Below are experts of layer 5 (counted from 0) of a mixture-of-experts language model. Rows are named router (the router's row for the expert), up (a neuron's input weights, with its number), down (a neuron's output weights, with its number) and show model dimensions 256-319. Each number is 128 + 24 x the weight over its row's rms, rounded and kept within 0 to 255. Numbers have three digits each.
After each expert's rows: a language model's description of what the expert responds to. This comes from a sample of Wikipedia text that the model never trained on.

# expert 35
router:105112126118115130132151125140145148089094106125119130103132144120120096106142084086136114063153107080084147121119117089053132141140159145164138101120159107144108124143138107099095090160136128
up0:095094109160104167103100111081176102094208141137103119109125125141098141128103113127156154106150126112113110136091098128138099156117140158121135134121129122100154128121104151117141129128169128
down0:147152157166088125153137120161162115085153099147122125106114113156176110134094087149155129123125136154154107106123149154168097113093136123162130103152128134089148114094153120174135113151120160
up1:100165107138092153146120140120135099102122193125103156130116126099069141144116171174123163143164102103146123107129169096126129128135117113099087116132102126099106197145133109178124142121129156
down1:130125177137126116159174088184158139144125115175121114147101109141152096099140151142147116135152072108097142090172166135143105152145131092132119131122115135168123158093099166114126140117101100
up2:122118112126132116143148165137135128129141160142153083090153134142110110115116140118086143127123144151116142123077157135141122173122155130116086116105136121145111151156099125159184142069099116
down2:129139118096117147097143145158137099134100123104064108130134097102119124088150135108151102121141130138112096166122127163087166150141072147177131175072144173115141151155152134136100126119143131
up3:119157120091114120099111135109107137108147111116157125106144122104128180146114067145129120138089136106132135127127143127122099127115120182146113115139168102154111116108146088165103094106116116
down3:129125119094147139138142137138112166137103152095126152141106153134160131111111137072126147144167104078121113113113105123157153127134121146090170143090110151121137127144163130127154105094116121
It responds to: List and cell separators. Dashes, commas and pipes separating a name from its description in species lists and table rows, such as Ostrea edulis – edible oyster.

# expert 43
router:118100163104133183187153150136122117148143106095095109125133135147151111119161144118150126159142151131130131086120184147142104147126159099088137150101144134125163123143105106128080141135133130
up0:117153116158110180150148136104154134075125136107109136102083171123137126105130120160147088128122126132149116110121121136134151112160137150108068141128158137116093125126142108132124117096125142
down0:129144095140135095123125134107116132125166114100094134106137185103141096171129112148133063124107136127148133095099149130154134146115133097117081116160142086158131134163088091114145153132144137
up1:112122145132094115135146128109132105106143126125103141099133114110104140154090154146108173132143086141129147118121145179128158145140117082124151113115134152118169110170130165132108140153134158
down1:110136174111120145132128131106128142139158138100111147150135119139094105134122114081160131131100125128102147111093115140139114141074143110123096129094159124094145113130081128134141131155110146
up2:149136136128147115104155142138069112085147127179105147117150129128148126154103167148073121127140131123129121121158108128130131161161117131133125138107146143127147106115116134143137150103168150
down2:174113117096091181132092125135138137134138102139097165108126138112120100139128135131144130114150138146073129106078140128131147197134134160123166102127089127151131177136155106126123127161159070
up3:158124140050098106115114106145089149144132129114103136145151113117113164134121136154106164089150126162134130090145121138148051127103184136089178136143176126125116129102120106169060139108137138
down3:132120173080130101124114149159095135151147125132106127107129107126109134161122087158121120152088090129153144134105120147129106115052145113106135137141102142125131120115124139160109139143126126
It responds to: Football club names. Inner pieces of foreign football club and player names in squad and results text, such as Maccab(i), Min(er)ul, FC, Premier.

# expert 27
router:076094124164119122150159103159126154127088126129128138125087139133083160179094098098089104115127122095095140111134116168126172164118167144144148130107111153091107126115106136100150078119134086
up0:115133077095125125108097104125147166134103147120119157148131127126101116142136139170156107134099138125111138127177172145088144123142120166120112088118089137127147127125120168084093106109132095
down0:101085116144106141103105174116138061147124115115148134108133144135118120135174104139108118168152153144143129142122089072130161114119097145090158156170138141099159165080126092095140150121129108
up1:101134157122166113164160115161154086116184171147131112133143099117132106105111080122137132116128140102107135177132125110108127132099123129098128136155090087170159146119107137152122138106097154
down1:137089119154128145124145156127117154090112135122098108102120174156138127139121138119139087146129123123108135109113170137124124113152130098156147128173147139102127115144129162144120105176144122
up2:138142155136083131131109144110106115131184165102150130107102196083163133119103132171155133090106139100165134143116101109113125126131150132140150131129138124109128106106067141140117123122110101
down2:122123123155080110146155140094108190090121144170103129137156156129114072128108141139131138161157129107148129136145194123076138126155124110151148135133118126150111122136131095169147151138091116
up3:104148109126166124112102138105115109103114131115124139130158169143089170164119132136147123129150134127124095142132162137122105132126124113123143149096184145145098155133085112121143144138130134
down3:150122149121144141166117147138133143076092158119125111154101099140132120160125163126124147103163118139108154129137151126147096133094138108111119132129125133154136180130138129140110157145072153
It responds to: Film and music credits. Separators and verbs in entertainment credits and award lists, such as dashes between actor and film, table pipes, played, featuring, appeared.

# expert 24
router:103159162140150132168111134120104145175156122137090165139058123116134105149110160145125122153142161119146142135123173115141130110138142111079146120128116139085127117135127137158188141144133142
up0:120146170105096090136101143111134131083143102095125086117123092156088129107174189113155095076122168135119065115086181112134136122137135144114151133110127107164133128156099148119108105120126132
down0:148130128118116099111159147148121151115099115077094112129099136105143182116162135154095119066101122135121094106133115157067102136083116101135135129126157128129122140127146110127144148088145119
up1:170145118135087120123137125144140147131152122086083131093097137143135115127161109135149165129101144162173099152113100140124121115135158147140111120126150110112102130164126131091132106107135195
down1:129092136151151102146123092162157124123145135152105099146144098097106098120136112154162145115100161126154143140168077144120193109085128115144121130141131146166116161120092110099141109141101118
up2:114165151097097126098152116125140110115118115124124113150147135107143107123132119145132111101150121163093110096081100140130126162114113070139131100119100134134130127109164142153154095155087090
down2:111145119147116124090123108122137139082109142075109128114145176097100147117080147133145098155155105101115154119142104125093170155156135109150127111144132128132115126115155107143096097129179167
up3:155132136161158093121162146119185122132155127114129145112159128175136111108174076124168084120135089119128140144095121125140089142133113143150147167109154126143101143090134142135194114125157107
down3:160095129130106127127146116140109113116130089144172126114132128145117112098122170130156142094162076142148139162092152097188100119111113117168131149128153132155072125141124150104112114123124127
It responds to: Title word endings. Word-final pieces like -ction, -ation, -ition inside titles of books, albums, songs and awards in lists, e.g. Intro-duction, Recolle-ction, SO-S.

# expert 58
router:086146121122115154172127124134158099122129129164086077161140103155104121117088164097149096107145133091092136113118107116095182083098081129108126115104108132143108120150114131123100105100097118
up0:140155140132088174131103114088129139115125119128123157153105112160089117101176148103120151148104143152113126138122129142156133118147130134174125092106115111161102127122123127111132153146120103
down0:116121115149101143113135102135103141108116135075108144168101142140120092101146118153123096118116154127120134083144125118154171079132135161168162168162150168112132162130144141072170107170116151
up1:121134105150155119118149123120105124062089101167098093130098113122159102146114122144126111093109076118175142178118135116166135153140129133120111115080146121124143117120109131162134140134154102
down1:102109114142086163110146120177122156126135095180092088152147157112096165141117119101130141079137113134088178084171125091153111167132146133134101121188105148168171133102098120144131137116151120
up2:137137123089134131130120143134128163114118121153102099114146161144117108105054130098166126157133134124104160131123086189113095101121128125077134142134106135117100109163099107136129092075101102
down2:098128123103185138131158103160151124084116168135160115140108164134137109131152108128135108132145114120148151120138078134126106144102131150141095093154157144133124147160116129126127074121146117
up3:164148096130098137093099104143073142098134128150109096130113116122107134131105123140109135076121122128123080125161123138135128138123128129143109137109180177110137118079138135091094124110103101
down3:141130088087110192119159124088128074131135099145116086115083126124120088119150105151128156133132083098097122124144120136103094131090082130113124130127164163154124133108105128169132104152136157
It responds to: Name fragments after adjectives. Pieces of proper names after color or size words in music and sports contexts, like Pink "Fl"oyd, Grand "Sl"am, Atlanta "Bra"ves.

# expert 49
router:113104113080148159133128136107136096124133096143138118125112108109113132138093147127149118125168113136132139113130087136142150132098102126096119129105094111113118112146113146143160125106153124
up0:131150105132122156103100116139161137102075121134103125128170179092128127142143151114133135113135128162123131071110099126067126123152147135104115149151139092091111152166150141155122098086186127
down0:147152130116116141162115129140134179098103126126078130138138161130148135135093119111141151148087160120097150137170122167134123100161105128136131143117109154092078128129096134101108105162127135
up1:091151110127118127127137101121143052097113149131110128086154161154089143106132132088128095153116158122138133105145124112113128129128110171110109148100164129159132102148120124126132126122105112
down1:099152113147133103095131112116117095131148087091094109130138144099133112091166127129152133117132091126122147094095132147109107159174145147074178160143091110117111142133104106114116170120118128
up2:136145136116127105137124108113176107129103145132129140147102153172167123139142172160126069154158151169136133099151149165120105150126143142121117126103128128105161156091141129142153114103146119
down2:163133121146159106171137096142139103089137136125101134125136106134148162095100140163178113126126121146126161133084143157125134124130121128127132124114121119109169150126086104150127160102129118
up3:127111094156182116114090139142137168115114141146150171124114086117134087103137105121152159114141133153140136122139093111131153107133166115145171136088137158147124130125102142135107120129137196
down3:154085153150151098152125107153166085116123180120116115123131137142116147114133086085100112140105116119109150121152160130120092164108138105121092128128104146113107110127077097131133101140137111
It responds to: Mid-word consonant clusters. Inner word pieces, often consonant clusters, inside ordinary vocabulary in review and literary prose, such as ac(cl)aim, cy(cl)es, iconoc(l)asm.

# expert 59
router:151149108156156128129132131126091163138142143123099099125133103100173158095170168133146146161102086117101105165148151140146108101110108125156138138101157107133142106123095106190085104130082162
up0:105133123151152169109107126146119151152115093129111124120117119107129136141093101144100166127102152155106141114097137184153122113127133137146133121160128164126125114122153142175110107145107142
down0:152088168190112147146136130177140095127132165139149099107119145154125100128116169115114106145097110134114119117143161103137129106121140111099133160148139153137109159171166106162155114144125127
up1:145122137110106127164132111139142137148117162090109114140082144117117134130110127128127146121094150074133134094149145116154103114109145130106103098073130143168160129118100084108103106145133112
down1:141121161149142092187098099134147124117150129116137100104113088127125123104122114090175170144156159128141107121137177103127129121067138151110108138168114155096123122133123148164177107110142108
up2:153127129093123166091146129124130161141150117072134068097136136117133159135123091139124112176138132137142104146138139149153092132136150125115115123099132113113101180124091128172108156133111124
down2:136139138148128150125133069137096156139132084130162113141113104149104128145160107124106101105179133112117132123135180136170146107142110123109068126134155128137110099118173122102141150101115134
up3:109144186122125128112157077116120128088127115061130092135121118139146160115122123087123154128151181118107146133148131111129122148095110118122108122178128127148121089100091134124116173151145120
down3:115131137149120098123144140140105156103136121153053156094119127115120129177123135113143157121143106087109112094082095164088148096116104148089175085076124094156116067121160119141103129130082152
It responds to: Arabic and South Asian names. Syllable pieces of Arabic, Persian and South Asian personal and place names, such as Al-i, Abd-us, Has-an, Kash-mir.

# expert 48
router:076149136089183103150160110171172144115106118115129112128101128155155122176114158136174088141124136120112115120131118115158158120120143153107111163137160126105096153157156151179143147123126164
up0:122127103083148062151120152168114165148157137120129127114122113093086126137140136124134133127144147143157124153139128132110148095143110116085124112171100133142113135130151110147119155133157156
down0:099082099143118084144110132128146121140136089167127096146111175102099110107145102125121104128134162127138109136135123119128146102100118138144147134120098121102185120099112134093105154108090112
up1:087142123138124106111102087101125122148149171138121124100104106130074093097124176145171123145181125136138135138133115137094135126109139099146109141089189168131177124080117123096060113127100092
down1:125150132118125154129102119115159159111131122162148111146134165093164120137104137109148103116114099146108119116113158106115117113111110142152149120136132128145128156124164136132129120095139168
up2:142181151120139134102139149135140146123113092074131051117116134157143137109090141125134101126056153135093124131162111135132157138139109129114144161107147134152108153122109131165119098133171160
down2:127135145127137113107097128113137161149137098147161119103086116120125112099153123093171103140131113104079123120133145126082112114189135119156126087126168127129142132150146140092165125112144107
up3:125103073141130099157105091156110141099177108142142110193136124131138187150112105094142131157135150132129131129156071114168126148131132150161154154109175136130127112132138121114097124102163112
down3:134103144161130097098079122110127164144165138082146113110139141107153085165133149124144162139171094083149151142132091131096149140105106163112139086182143120146140156163117176132184116157146141
It responds to: Film award capitals. Capital letters and words in film and TV award lists and credits, especially F in "Best Foreign", "Feature Film", BAFTA, plus Best, Won, Golden.

# expert 34
router:130130105149129104170132134126119129144144110093075143122139136151109125140150149136143125104148119144165152149181099109170098160153107132141135147138094085163147132120156089144135133083104144
up0:121159098145147093161148125128129141146143093118163138187126085109116145099147150133132150161122098109160131111149097095146172113096125122122152122172138144109129093077086125126157158163139134
down0:124151122117148126116128094145148129151131134116141165129124101109122127083083092113145148106115140079093173148103115164149130105087127147167116093123076138110140147109106125138117088105100089
up1:098091140132117099088154165079118110115152157151107147135099115130093120164149152124128130166195088140118151105121105104103120116112104149092139142133110108167102114088111121112134124153084096
down1:117118164142120133132150118139085150145143155163136130100141100144153129119122103147111133111069117106144121141142103134097159127130121162100088125120156145094130175157130101141111086154151119
up2:133147093102114088109119090109151137094126108079131142128156104165075125129102059145143098109146092095149122141094125132130136116154104082097142089134118085109111105126151128089128145127170110
down2:132103161117130137119105138148149131125138134136120139162119099140097106137142164094139125141120124155117135125120173109124090110097084130148106167095133116124116142165119142128128101128138113
up3:102138135143098106194128106137097147132102090158140112115119171138124121132099119111122127149150178118135128143178124139143119175121164093113127146122095100167096101085127110152072148119129137
down3:082151152131121149103100096081141099123111125147135140109165127101105092167137110164126158131154135092139107124113082142126164184114127140165129113155121160154144096115115179144126144113144150
It responds to: Description word beginnings. Starting pieces of descriptive words for color, texture and shape in species and chemical descriptions, like "th" of thick, "g" of grey, "col" of colorless.

# expert 23
router:153126091139137118101094142154132135160089141134095099152153086112144160152162163128114161107104096116137150131108090117137142166134076101123123107117084084150125145126142136144110141125115122
up0:132128103151171138134110156114115164127169151111115149126160134073136115113155110095158158113093064106170126154170136126139137125110098169106124150128138118128127095129118086134117094112118118
down0:110149131140146169092133089146123121157136169111150124118127180088157095118120167147135122107199098125148090121116105192132112122122109183150132137121152155166100107135162108138122110106108154
up1:136146154101109121115116130146128136093111153119085145145094100099129132136081114116120128090138113119104088152132133142148133129189130138152137122116154122157143068130107067067137127139151161
down1:104121115074099162110085075131108137125115138121131096152167115127129141192120107126151130119161147142176072089097131140124106138113098128165145144107088155122090112121114125118170151101141105
up2:120096105122102098106068119126134121167141134098115127118129069173105153154139116129146101097109129143129116150165134080086100167098131157177131149138083192158153119131121133125153137118164123
down2:132120130135147115125130110196115096148134142100110168127122096136128165137160178132099090129138124129157172137136102137115147141137125113139081122147135123109146110109105083161123162134154080
up3:139128133097140081119131100101135110123124151158089170127135135133121149093122136104126086120113113179134125125121126149149153161113136110082106096101118113125183123124143156128113142147152148
down3:150115122124092130149097077126182166162127124126164145130110121130159095085101128112096165075136117125142148146132086153094143164144117129126103168121132153123169135104130164135103085181088087
It responds to: Mid-word letter pieces. Single letters and word pieces inside technical words, formulas and units, such as g in gearbox, -y in yard, subscripts _{x}, and Corning.

# expert 7
router:128092075143135122133150109121132073101130151178138115150165101088134158121122093150162144143136144114166094132167092115122099131134131138172155139134140098135144154137135136150159147129145121
up0:102147120168113158091113140115119111107170116177138108139132084105132124125155135090125125123129085129092120131109124125141130117124171121180124139125117125149127114145158166129122109144088159
down0:150143152175183144138122157133116107119150122154101114136106106111139146157119119162168135121140129082105160120092129092152147093094124085125126129178100099139076146095095111111141071121118137
up1:102099110179120159122119140129139108102160124099108113147142117162098100123160120166148134097126103129085124109138125108140138174150137113103146114151123139143112105165100150133101068164154151
down1:175141125130149131097136108119087118125161113136142113115134142114165100136144108130107123123136140163118165148142171128158130110136154110123142106158150149144095129141169128126114076112151121
up2:136155149120137125129124126109129150082139146125123110105067127118128146115137097134135084132127152110096188107116112115149180107110118109144101125154105156145133136136107105110174152179093150
down2:141126123155106067118118179126109115159138107136135143141112131113081116154123099153114110120128117145096094119083149097140142146161161163110133113134187137152088130103139133134092138114151117
up3:082103118118144145130156136114140115170136132125106138130121110118113146138149126110135087128141129136115156129155127166139177118115108156100131133098182136114095122097144125153117116122091140
down3:150113136074120099141077133091173136135107117116116144082136147137128116127151151125102136085094092151127139149115136100115123144116146137128107130127074110142113138145108116162119154118146104
It responds to: Roads and directions. Compass directions, road words and distance units in highway route descriptions, such as east, Street, Avenue, km, four(-lane).

# expert 20
router:142124175173137136148119142131143162130185133120116153111122137169143094089157114134136115133120135139173114116163180109155094147140146139105121089145124142145118095129092095109116114080110135
up0:107129124141106131080157130133152159101135168163141128137111129099086091123123120135117120117124106136124114113116100152085123145143125120133095108103148160126136122137087134113113098110149112
down0:092118123130167157123073140137101110091166072159145090145149140115137148137127129077107158121091132097127135119096161080150127146095138115146133134138110120141137114172142132148136136145125117
up1:151153139082159119133124098106167156151140070118175135161143161161092130130105127126151124119111170125145159137132084136158092100107089132121170113115131119135157154155141154116093129126138118
down1:138148141147135112129135098099137130139138123106117111129119132093098156116130079112133117127106104071139154124114107125106136157130142117119085165147129099128179138135138145110119168129146149
up2:135117141141116101090156147103087158125142121114162117104140124148177130118130144135097113144058137119109144124124141097136161143114124087133108131091154123116139140166141119156155121142165161
down2:122126111139094118167099152130148107100161091165106145129149109129141154090150103106118111112113099126146107156126115145116139138114167110145145107130136147125151135178098128099120122162137084
up3:116158126126176106102097115129178127157150176112093108125129126152095116148095142121153140113176138139155133120131150160131102138132157131102155122132160125125114132120119139133143115110129144
down3:147080071160164095099137119115085179126165164104147147116131153085151142136131154136104133119170121113113088080147098139150145162135110131097140156101149114150127127140118119119117141117138114
It responds to: Name endings. Final suffix pieces of personal names and Latin, Slavic or Romance words, such as Józef-a, Ael-ia, -ović, -ski, Henry.

# expert 40
router:140171144109083170118123166132125130159137138133146120143151171094121153162131141131120143172117163101143114135138097099127102099128110118151117103092096122124113146132169154144115164125122155
up0:125139145137104128135156172168134175114147146120137133134123131113128160145118139133124077120116135106120111134117112148141163162106115127166115095180162138122140123125111113121154123120168152
down0:148141092140114145154123110137122133158117122133142082113147148063123145144131122162144130148117106137119123138147158094127147139143114131106115090154108134096118155100135132103094126134112144
up1:101161154167105101133183114154127189129108116151115143148120178161121121132124128154139092111177154116115106155135107096107145143140105105114166124089128119170127148150144152078116115086144147
down1:122124111113075129148153126159112160151136155161204149115134142130187150103134141118111161082115137122149119105124146136153078162084135114097139099137085148120127137118142166146102115193103142
up2:134113118130140105143134138116076086152123140136130110140141126186078155102106118129135169133152104172094086138158132129120120114147110111140123101180109163124059144119087143140130096131140088
down2:117137147103106116094142173137107130148164135113121133124119113110120160126101131116134146157112147111101137121120119127060135147176160092121097080128118133140138145155094144142090149154094133
up3:133138122113153109124161142103150128120139123106108089100141116126107148141125092124147159148165111137122131114136117115153127101095147104149133066144132114123112161093158164124141124130125142
down3:141158127140135112133130125141159136093121153121142129095146119175125139077106113132087142096139092163127106128136110130149083104101116116118071136144074165120129126117150110124176120136123121
It responds to: Letter h word starts. Initial "h" or "H" of a word after space or hyphen, such as hour, halls, hip-hop, Hutchins, Guangzhou.

# expert 0
router:129119103141100154158096126118116107140099108210134151101113126175144138152075135179137135153075104130124127146099171131134108141112118146138140143163147119102081090156198138122094096141132121
up0:171117119088132084105151158129112135133110070155146144107116109137111177148113117113089133122113136148105112153171135133132137119108151058095114131125097120066112103174131118104120093141085119
down0:153159095146116142087109110135158144118126088139170165094114140128108173112134117130131090115136136095117133127104110115156140093125117132112136089096128109128130138140135177108135081134115133
up1:108143144165155125114122159173098159095127095148112157101157134136054121115117157099149175173131149148105138164124149142164114161165139117076138121121113153140147119152160107150117140159117113
down1:119121151203134100158166123143118115108115114148145121103123127138079113086115150087124144123119130136137144139066132144138160136108102123091112128149133105112137126157114099164085127157101141
up2:127121126135109121140090099115102097135150140114128138130114106096098122110138136141101073139091138108115105097139156129141153185106113117126083121149099097134126103136119155093135108153128136
down2:143158123129081130144086131135119077123145166152131121113140145142111139111117161166097130132084151133133142159162129147138082135122039117097125091159097165123131114117122144099135111137136105
up3:137194126140158117150126091136128106159116147132111108167085131150116147154076138171100143117126141134107097113127124131105109143139144150127104105113157180095124121162121130129146136085123132
down3:126161130099183119121086128113156117115121156128089107174118153088120165143079110145129127114099126140145112108107128111110200106136106100106097109092155092154130111125093136115124154094112116
It responds to: Non-European name fragments. Inner word pieces of foreign proper names and scientific terms, often Arabic, African or Asian places and people, e.g. At-ac-ama, Ig-bo, Kyr-gy-zstan.

# expert 46
router:124100123161100155122118109107081107114090174166121109096078133119094103083147134138170130128095158166098158098122140148110141127161122145130159138118139107113098136131128167152090131092128110
up0:101149140124096132109090120096084147136134170121122175063141138149135150146122128144160191105126119083071167135119087121151112154098124121091142137147117124106122126130145126153111124127150140
down0:152137128102125059135158150099145106143163135105093113114128102146160166131070102125147134149104106159162125131135126123159150123140149099154148153128131137091139074123096129122090107099131121
up1:117146124152103126106163149109097135122104111122161136169161097109110130113139128147122128135115157151115133145156172127153141164104106114115128148147161080122154165124102079159163109178137094
down1:104130095086142127119086146121122126092124148153106141155075143142144162110174119116138171092091098117147150151157143120150187102159124143117151113125116158153091137127166151128137138111134150
up2:138086158173114156158123143136121118126136135176141123134149151109139113149110157081092120090152081148113113133136169115169133154139135167138123095147123124110125123108160134151103109121146143
down2:131130177131137087101116138113114096109098117132128133109135122126126123126179106096148107168154147139148131081130106159138112165141107100112120140112144114095130115111157110117124107099137092
up3:123106114090122145161133102090161116167169136104138142095129119155095112182153163122103095126116111095141101126123098121090176191159145115106095079142083145149115125077155115152117149133148103
down3:133156075183112082146117159140147154100146132141168151096155091130155155071123120142171122157127157080110110133130160076139147110125111137091134137165116095119167075164092147127127116114137120
It responds to: Numbers in table cells. Standalone numerals opening a table cell or score, such as heights "6 ft", dates "2 October", points, ranks.

# expert 39
router:127124138092124144138094140141128096140137121117136124081105163120156069123148099125130103106126074136152130127098108121148144142159105090107135082116161075101144121183162116122147105142099169
up0:108107101132096110131149148118111150148171111154162122125112123153096184106134134168095113150117132123129114145133110087145164120097111150138151140151135145128115160107119121149100098161164098
down0:141167140123158131112127135152124115109112100145165123132126129134155095111119129074113146088142124122169137125125120095121152104126104155146144094131154152092137141116076111149119120129134154
up1:091109126145132135086114094104164133165133148124148140138088162106180120144125105101105161133124154099087165138088139102120138114110132079131136147145147150156101097132166142114169127145143153
down1:162140135151134105137101111102123130113162167115132090180133173122172156123141085083127135129154135167111118086121141124132144105133126105145145125091120154161143120109128143149122130105100106
up2:133118121110117182114113130158138176092130168107110129110114124092110136090113102114089139143109136127095106130153125138142113158162106154139144116116133182131139169103119172132124148120155174
down2:133143133124141141093123145140115130099164107118153135112108116117114108135161126106146124104172138128141144133110135118148106141109124120140144120135133112102122113102163134102137120138169112
up3:152070124117158095166103131139138138150154114064116089153149166124088128105156147116096140136114116153122135124147114128144091147104115101150076149154121136122163179094096127132130133149127087
down3:097144132139151101112102155127158108133130128124119159126151140136114105165170152170153143128177086139125149117120156120102172114157130143074145113136106114179124155142084080131103128117149088
It responds to: List dashes and infobox fields. Line-initial bullet dashes and table pipes in infoboxes, taxonomy boxes and data tables, such as Children:, Genus:, Family:, Website:.

# expert 22
router:146173170123132130114146144116101147156141122080146132082103126163108094121134127155141084166145137144131142120163113092130121078130107128132118099149128103133152157107131158155105114136104164
up0:140128159137125103141121119128117116119173125128151154074166106143065143140145144114080187125108082121113161140134119139088078134124112118115150098122137149126095136115143121117113126127142102
down0:138167135131128122110104128133131099098121113065139121085164125184120129098125152093134137161147126110146102186114114145130116127091076139118079113075106107157122133138159168124155131110102162
up1:195139172146140142135169136158139108112097100157092128115083104071130125099128123141143116136102120126129118105151182136131110117151143125075122140104063111158122093118138115100131100124152061
down1:136106140142098097135094134113099096129077137106128121132088121115105157117139143144173142135172093103141157093151165141176097194146085156118135132130135120109102113104117133144120125114165143
up2:137111100152131097147133135149096123142098136202139138133098142138100121132133103127148161165155144119150122192119131133125068111150150106085158119171126127119069150115117131126149128119134133
down2:109127136113122131145112123123125146140099139091119116155160106125101124105138090089148142124126110163137136062087144127115134159107166150133118147139115067124136133158096127137118129102177122
up3:185155126130124161140127148121131139123105142095169109119149102095146114118089153109120129129126165100089100108150097096103139119114108110093132122138120136131097151120107114164101091106114109
down3:129101133127133110127132132103117100169118155098152135138154128113100158119097142140129139146106113128158082120091099107124096122146187117127161118147140139141136100096131092074148112075114142
It responds to: Word-initial fragments in history. Opening letters of words split into pieces, often after "the" in military or royal history, like "H" of Habsburgs, "em" of empress, "r" of rugby.

# expert 4
router:156104138118117112114136111100162129137061150120116127077145164126129116121140123143111157099110148098114139159116110131086115118140137123158132086129172123122110157128172136094095112173061072
up0:146103144150177096149124122177116145132098142132126160117181121125102136106149121051109068132111152107078163124113137111120105116112154109085122140109102104105114151129115087135183124112142084
down0:127107156171117118102172166134155118127080107126126122172101103139129119124107130144182126132140128120109134140116096134126158127123140102132125121139123134156155158093146152115137092117097150
up1:172182117112117104143117101143142065093145171084174138118131106152098116139166152125139141095132106141147160124115086126162108124124149157108136136079123124083131103142126157100116151102133101
down1:079135123138170165142151101066164095132150115132101115120140104116159118103116134134142115117115100179114123186160125126120138102102112114107127110107135104125101113128136121093172144116155149
up2:104116113141151143116159125095143130110096121094109113113105090154162136115131144074126141096150154119136129166152120127133141096146172076117121121110123104154090114135128143061116133098110151
down2:091126139145120130096128148137116110171113140109133129175168133158119141151156134139111138145149111110124153184111134112132094082137138135162118201099103109129148125127147171076108087149081155
up3:116129177132141135103139138129097104098113151145159129175136158153151121107097116117160127146124108101170160154126117143130142096138098105152135109167104132113121127179119100156155098139124123
down3:154136147153137092139107188123147142115167161163139101100114144171113138131100137166148142117123115142114082091105162124153122160125100133121102097096121145155094138114091186163087139135158114
It responds to: Table cell separators. Pipe separators and end punctuation after place names or dates in sports and listing tables, like "Kentucky |", "Iowa.", "in Bethesda".

# expert 28
router:080125112116133120140118114095141112134140141109135104126148122136148117120141152120145160157148128103141148105150162086121148107102151138114146106122111153144140147114102132098106152111116149
up0:147158143134129128123176118146144147139140132114144136145113138114155140117140136162124122119150083098149123149098141133133134109092148119146131137124133104125099149124153113165108118198148154
down0:144124161110110124115135157115092182077157113128136145141134127110131141106132147164104165135104151159101148109130079141149176126115138115118143110122110161131114111129125148122125068152134143
up1:131126107081175145164129127157104098143063132163112100175113147108165073135102184107100094134107118107192111100127126075188103092094165147120125145147159054152098160095128103147106125093147160
down1:174095137127130135124132156159143132093127143119097151101160134181124128074126135145148089112131153151147125175131133118135124156142113168117131114121075120129125109160166122165138150089137128
up2:122118111119089133120132153120161135109148113176063115115137110101143111116126162117165115189087188112175101131130130128147113134119092109113148130082103135142148156091156161191149127108130124
down2:136101154090128120150111111140041178139121118109089116142142128148149120154138139129150109104120144115098161124131132132110120135123160107129159140162075163149171144119164140122140131077134115
up3:136123088100136080161145142140101167101152107119137113145143102144120111135103148129162119128136144142142091094111139122134145174113087112110137124173119168136140120133131102120137120129093164
down3:163140118121131106145101061113112120132132146128086153112094136148112087139125106126121146089139153135195165147105154121169157125150076130095164103123122168095096123104121138111119122154112104
It responds to: Le/La and Latin-root stems. Word starts "Le", "La", "lo", "oper", "cult", "organiz" before suffixes like -ation, -ure, especially "League" and "Leopards".

# expert 54
router:121131147076111122103140100186140158132086153141115146128097101175158184144127133093119164133138164118129137108155124122111146117110165136141111141115143156129135101147143110130092135122139109
up0:128109139120095135156124184172119136109132124119083113119107084076122154122147123152162128135129109140127151158122118136094114091147153130104133126128134159110178163135182163163157156135106105
down0:107134109112130160108084147121104139165111167134119096125122110135153130116143146127174104078123117172147118108149115153145146111148136091124121119108138110139162121108137144127136152122165137
up1:147122110152120099144152147118197126107160112141098111105182089115130137127104141091104159157124094155135128172172146142103136106153097127144084148132149132133101121111137111099165087124171108
down1:116131138143134106132123134146140124113171119070096152148144197123165136156136139153126152115113137144108162113105141174106121129145115090080135118159154091163116153113168130140120137116159128
up2:089105115114089200165124182135121117142148107095134151170146118101145107145146134155144139150155161128125148169132086135152090181116103110094158110115117120148157129142091084128145104149116090
down2:146154155093169094174134104129107121138181145125104133132100139124146164140120137124142151129139154115118133118192145135128093154124125108136139167127135158126103080122111135135125107148154086
up3:140129121100128134082138138148157092117136153099110136163147059123103119089103113150092131174142159165168161159102144156103158117161126166173166133118122126098142117138100104132093127132145101
down3:174116155121167160125144115132145071119120102123150126106116094131167115113171127102135088136144107117123095131116111110144139159126150102116119130077115115117107211127123126157116165166082152
It responds to: Sports result context. "the", years and score pieces in sports results and season tables, e.g. "won the CAA Tournament", "the 2014 NBA draft", "2017/18".

# expert 2
router:140166134076116114092163080097127118141081104134181167131140161125142137144107153112136132148125128105167118145099138148097110128148127087144122091136153120133170140184157103124135146133163127
up0:098105095143173131177148111111135153100095124108135161140156149125149080142116122111189118138174100197131056098174107081154112138117125117082102140144120152133102122120126113127120106101160143
down0:100139135152154163130194158109126116140129142103144131119154144135118152126141128115148108149183108117138122162099128143126152106136116127114132133057118148160117145146114102112084161141129111
up1:085127104147130148133152143137159130150142142143109130102145127122093141106108138127157099102149119101139130128115154119137175134157121118145127128074099157119051132124093157129057100132126141
down1:095108158128121105146092142195074116122127152142161145137129094091138105114140117121149080174155120104142171126140122130153112191183149170164113179142096128118131151125130130128161118175135126
up2:125144115137099105123124096123114151127092155156134124123116125161116145135168139135110116176125141126111102169134112098114147154115147150130117132122114192128130148101128111086120132107125144
down2:115119174115107153139138131180101121128124136166126124153126153118140108108092139124172111112140098090124086121136138121104148091095163138164103137111130114127164126156154131108101157130110151
up3:131128115143109140137133121147117144168167159145144123142179144154150100118134148119155159108090140112137109122112204126146098067144118151047124141122173134139133131132062118131098178102153147
down3:083159152111138128126124096130170109075127160162131165139087119129074125135142128141131126106134149162137149129123082105132087106122090097112137091141109126138079125102098119149170102149159130
It responds to: Table and heading delimiters. Column separators, semicolons and section-heading equals signs in sports statistics tables and wiki headings, such as | G, ===International, GP:.